{
  "n_layer": 11,
  "d_model": 224,
  "n_experts": 16,
  "experts_per_token": 1,
  "d_expert": 288,
  "d_shared_expert": 0,
  "activation": "swiglu",
  "moe_layers": [0, 1, 2, 3, 4, 5, 6, 7, 8, 9, 10],
  "router_score": "sigmoid",
  "normalize_top_k": false,
  "routed_scale": 1.0,
  "balance_loss": 0.000175,
  "balance_bias": true,
  "router_bias": true,
  "scale_expert_input": true,
  "init_std_router": 0.0188,
  "lr_router": 0.000963,
  "vocab_size": 4096,
  "norm": "rmsnorm",
  "norm_eps": 1e-05,
  "tie_embeddings": false,
  "optimizer": "soap_variant",
  "lr": 0.00185,
  "beta1": 0.95,
  "beta2": 0.95,
  "grad_clip": 1.0,
  "batch_tokens": [32768, 65536, 131072],
  "seq_len": 256,
  "train_tokens": 399300000,
  "steps": 6134,
  "dataset": "wikipedia_en"
}
Below are experts of layer 7 (counted from 0) of a mixture-of-experts language model. Rows are named gate (a neuron's input weights, with its number), up (a neuron's input weights, with its number) and show model dimensions 0-223. Each number is 128 + 24 x the weight over its row's rms, rounded and kept within 0 to 255. Numbers have three digits each.
Before each expert's rows: a language model's description of what the expert responds to. This comes from a sample of Wikipedia text that the model never trained on.

# expert 5
It responds to: Vowel capitals and pronouns starting a quotation or clause, especially I and we after an opening quote, e.g. said, "I have.
gate1:174115080113135129135117157108113099126134086117160087100122152132159095182136103158148092169068100115120103162138082137122125074137145110126137129093154132125157129148113124096145120133117098161153086117096134151123128112146082134120143125138145156115133113119133129139086086129151098193142137139151142139136127072100128127106139135142152155106138156110142081144135143152126148090149136131107131077123163142122125141125124071149153118129110126151165163152156133143114170127177117113165120163141139115136182114091141126119126146106130174181128106099115131153150169162161135104137128134108120084155147075121096135146107142150151115141136117149123145138118141143122138109090
up1:158089081118081108116123149125063103111066118094132100100162113122111096128160131141109154128120158162098109136158150146143150111133135139119152128142136136128100168120116117140170119148128107122116115115162168113114119100124075133130097155129152097107062137128096106168128103116197089114134098131107154141106110139105117124116100103135135121181145159152129102140127102151110130113100076154104106114108151154110116137159131125122118137162113108086106166167094123105136152135076113104143121132126134087153120127122146153129102123100137121118135118100117094185167104131143135136116117103101109165158175126155161121104138128097128108129105132126126132087097080101108124101126

# expert 3
It responds to: Inner word pieces after a capital or consonant start, often in names and tables, e.g. ric in Cricinfo, oc in Cocciaretto, ic in Nicaraguan.
gate1:104095135106163115167089124151109119110162103109121112087132126159117114140119116131105091139139096109087139117160136139107117095127112109126157111106114123082105175127172114140180120112079149131152124144070132117178139098128143142113111145116120133127105096131107120129078120085117149135074086122111112136162122139122148104117142097086133138110141153132138118126164141132132144148104098122119104117103146125085147118078113134187119151138121095151117100083146119157110126087095116102111132097162131124138176146130111145094095132119168144088131099153116122147137131146143076159098141141126109092133139097129083148132088114136062136108094088104133148126117079134153146139134
up1:112174105144110125172153134103144140126133107120143150153127094143106135090120144131162125102151129115145160112127083102134110084145138106120104122130114140087078146139102076121113139128134153154147100078133096113140106132120153151159093132102154137135111114121111128126112148073126129124086107134121107128131158149104121163113156111137130125098133149184112162134161102126151141158130122137156165121106133149135100161103128138147133145150184134149100116099088124213153102108154168123132104101134172145127147138116110159127195158147122174130140138135164105171111144097092079140107087119128123150138113116113140179137102139151137169109139091106111142134149108088132152152149

# expert 8
It responds to: Markup that opens a line: list hyphens, table pipes, == heading signs, and some proper-name starts like New, World, National.
gate10:123126119118109109176125078104163122114132134127120138142151135140129104135134143121123120165126140117138077129088106076102106124153175096133112157144159101120103106128115142101137104149150116120113106116113138121098131158137181167147178150155146141128138150143115124096154149137148085150115127071121114115114147129143116110105149158141104124145141110150149145135153134136091158146132139092182115120108108120146161174124145117120142139132146126166137108099128159112114128073094117143183066122143112155135135155132148124087108138150094165105070178159131168142146149141110147154129113144145101130134153093171166129150132125106087167075147119074113121152093126154126135109167
up10:173145119137137096094139113150099168101093109094154121139151117129075149143151096139104127115137133134097121079151142138145155117101120141096129166147093123134150142160132146133155175116132136141112159147173138129145138113106116125111084138120160089110124106140128128104102142120092151118078131148121161163095115088099163135167082134137174099088131144098060095108145107150139104096111148155111165092098133125097102116127096153144135156124163124083117148135129134128142117155121130132153162147122148108146102138120135141157159141104161093179180109143163129121103102084117099080118154150110143106128116105114109131137144137087148121165093122168124144166157117109126134121126

# expert 9
It responds to: Single capital letters opening names, abbreviations and terms in lists, tables and databases, e.g. BRENDA, BioGPS, C25H23, Mollusca; also math markup symbols.
gate1:132148121126119132122087109137099166114123117131118178176182108099073083085116124129106112155119166122111108131139144107117112128084125151139146085104155150133159090088131134121131096106135135123145170117118150120138109143120114124131153109139124109136145148107128096098113110124110100171165123117148124148133102121119139155123088140131105164126125110121113152114161117117110123159133172143146174107149169121135122147144142116116113090112111134094125108140115125111107122172141139141112153098172165115176139098109082153167112153169099090152071171173123142127174128117097086137119117124140143162123068163112118143137125191115138109115075113126140172122091125105103122141142
up1:124140120123159131102120054163142124114143154146122128129169141138112110142161121150136149105107137120118175157125082135098127152153143125122119093099106152124138081086168158122162158125119132145119104095097126146118146143145117142089125124142131135129121141122140116155127081105116118110194112118115129176109128127107089124143131134119148123194108145091106138172121119109130152108107140133159158096158111095119138120146128172107183150119097125134109144141116092153150134096131104119157122135155135139145152128148102145082129085119155134151093146131135125151145141132150183149121102146131187148090078153126151109128132137112099176138108110175171131091098079097106137088154

# expert 15
It responds to: Closing pieces of words and Germanic or Slavic place names, e.g. en in Mecklenburg, ing in Helsingborg, berg, burg, ić, ed.
gate1:201130108112124091120132090082125109102112097158106130127114141131129159131085139146106146150111160116155126164154107119129127133108104113113139102133153076164147134131070146143082134081135140108116134088101162122118155152128114139080130151134120110159171135137142150140102145161146157113115113108130143148085110139095166130107113103116118141140108118162133146106113105130125154126168074126132084087133156133168102092103074135101079097167111101173156100088124121129107152125107144097109098131113111100079131166111132147132124134094102111162130129114136131128166161111123123079119129120167097115116144163140147102104141130121120139099131142104145121115145182131138124091156
up1:169129137159120131166138100115127101174149114165102093111094098106111133150132136182120133116147134121126120112145132096130114109162103145116108132098138133093154131125133140132143135153143123142132119171159138145086177118156151116129118128144091081099124141152157117118141085141134101151170087120123169106175145090107129134113113111129134086154066159188150100133144114154134120139131138111099147096115144095130151100095089154139084148113140127126158110149123087091115157118088093108124153109155098135119107097121134112115105128182119109153172127127129175094109121175111128127131162183114146128125128159164124171107100126116114136144137161132175141090172122130122118117159

# expert 1
It responds to: Spaces, colons and dashes right before numbers, and the century piece of years such as 19 in 1925 or 20 in 2012.
gate0:132091125123137169140105133084085142106077088114141109122153105152104120130175169140142105185144115151157132103064131115126083085177124115131123130118116145121137097098149136149130116151131104160154170122130182079157103161130118106106102146096141093162132171167135171145089105161119128113131109177108143154126133137143113183110141103106123124096181141129100140126136142139119163116123108144179110104118111137133154104086086141122171176140102124097094168122115165096132123118143097120129093117133135159118148107150117111145133102127147134143121094105115154141097127132113115158152131116113119155109130182129150133158127168130122143124122128139117096151129143113143158152132
up0:134161161092126110149149129123102183124116150172128120125126081060136138114140117087135137093120143125126152156142162137128129124081096140129154116128126177096119151154111091160144114130161141089124161083155112156119105112106112121120123119129133122132130123116114143082134152059152052133104154119119104140129153115093119119144053102129110132119089121136123151097128145122135140180082157119135124168112124123138125149153103075147110112123125115125109129117138174116082107093124127139143134105101105149137130179096166142127153135142116149123130125106142107149127152150094137104137106193133114146136138112143107131131147130162157152150181128105155116137125095109114146164169

# expert 13
It responds to: Function words and commas linking phrases in running prose, such as and, with, which, to, of, including.
gate0:144154117140125099086108114118168160137118172136121090115098153166116074141114100137122126154113128113144130073151154119118135139083134101095117158120095176140156136146157126127131181112126082141112102125165154130127082110104098136155107135155081109117154105141154117131108122094160104140136137141117172132123110093148120155107141175125147141101107148108125147090142135108141162134089085096142147088117106126111139118140082114152116124167121105152172153122155148099081110125143146138129137114109125111137154142091129126067124121117057083097133163140103129151121147148108166127131141112170080087074127116148115137126090106113133138126100151152138123125131139106121111104133
up0:112090122125133128091131099110131145112136119159123110139129162114163159147111151143099082088172069123072136087123113114169094140076138135110112099112156128101088106128148137123115068136157138162124151107110142107141139140098141124095119132149137110139180136155107162116149142193136132089139134096143113121135111146105123121106117136169141122107121124120137115128162121147191103102134134121150127123128121147145098150128140129173109117160102152123112140114153164086119108119113152127156116140093115145132106087177162109085123153143188142125088122115142148091153103141116119125095167146136089079162117123138127160154121130135128158131163125113124142090111166125148138189125

# expert 7
It responds to: Short vowel-consonant pieces following a capital initial in personal names, often in sports results, e.g. Bagnis, Bugliotti, Fagan, Gamboa.
gate1:114131143109121109142096140152114116112142103116128141108163131110156141103096111119146114167087100149088092136135112129101078126136126092119076094153144142115147158126151157181156126134093134122144125135142137146105096126082119103084122144136080136137160116144183102111172138129128158139120098103144118140124135098105132117134147151179123174118132101120107132144101130131109136112127108091112142131140154145161172156121120143143076133116133142101098133131111129120101146112136091068138107164161084140132142112098168145087128102111097097087166140118113067129051185123132139123138145163123152119127139140099151145129129149103159141137161192144152108120125135117131104111138
up1:101155111139175132134140160140128130157116102151189150131162070137127131095135110107100118129098145185118157150153141119120182086115163152121126115081122138138131163110132098115123158092138129137120143156120126147116156089081162145124103160150142101143145119092074141113132159120115142120073153120160108131082103163121104108123093155152136147155121119131127102100108158127167125129106145123150107162178113143136119122139139173124142143139095149136159145133122174077105142118162136089139137147135107101105141164147160144086097145113131149121140133145107159136132095134080145159162124080122162139158118172120089172111135131140092103141109120128121130078128107125130135114122

# expert 2
It responds to: Place and institution words after in, of, or the (University, School, Stadium, near, along), plus commas, semicolons and pipes in lists and tables.
gate0:110155128115154108145129148121137102135120133096149146079165124109118140117077167104091138123151118097189112142165141135129126125150103143127099131153137174111133113142142109130135139121122128121087089138097082135085141140164128118132114113104132137111052089156147180142098089174116126117162130097162101118159093092098044076107156153142168135171142091129130155106098129147144126119103169139123096135159137129127123126118126135127149148124111136117177146135141135102112125120126147119127116102112118122133141102175154109132126075136131113134118145069145098124135123137135136161141104095112131128110177105098135103104134103175153108140137102125162110099109106169119123117127
up0:181133127172090146151102136161191109114150108103128102117115139143137116119120108109122133127100096118126126148133131104075144143109115138193113138091144107091191125125112085071154097097150143129101100176133106150102137099131097101071152124116102139111104123122146093127129113165158176166112133158082120111130138118119117147146144147159142118117115124155149111091128123105114154111132105121146116125136160118145104116148135102138131121131165147117100129173162087164140082143126133125118137146135126099111115160117117130102163112169103114146138166164145128089095083155117110156092107145095120104130127100120116150109111122142114128071093114123148102109161181129123115152133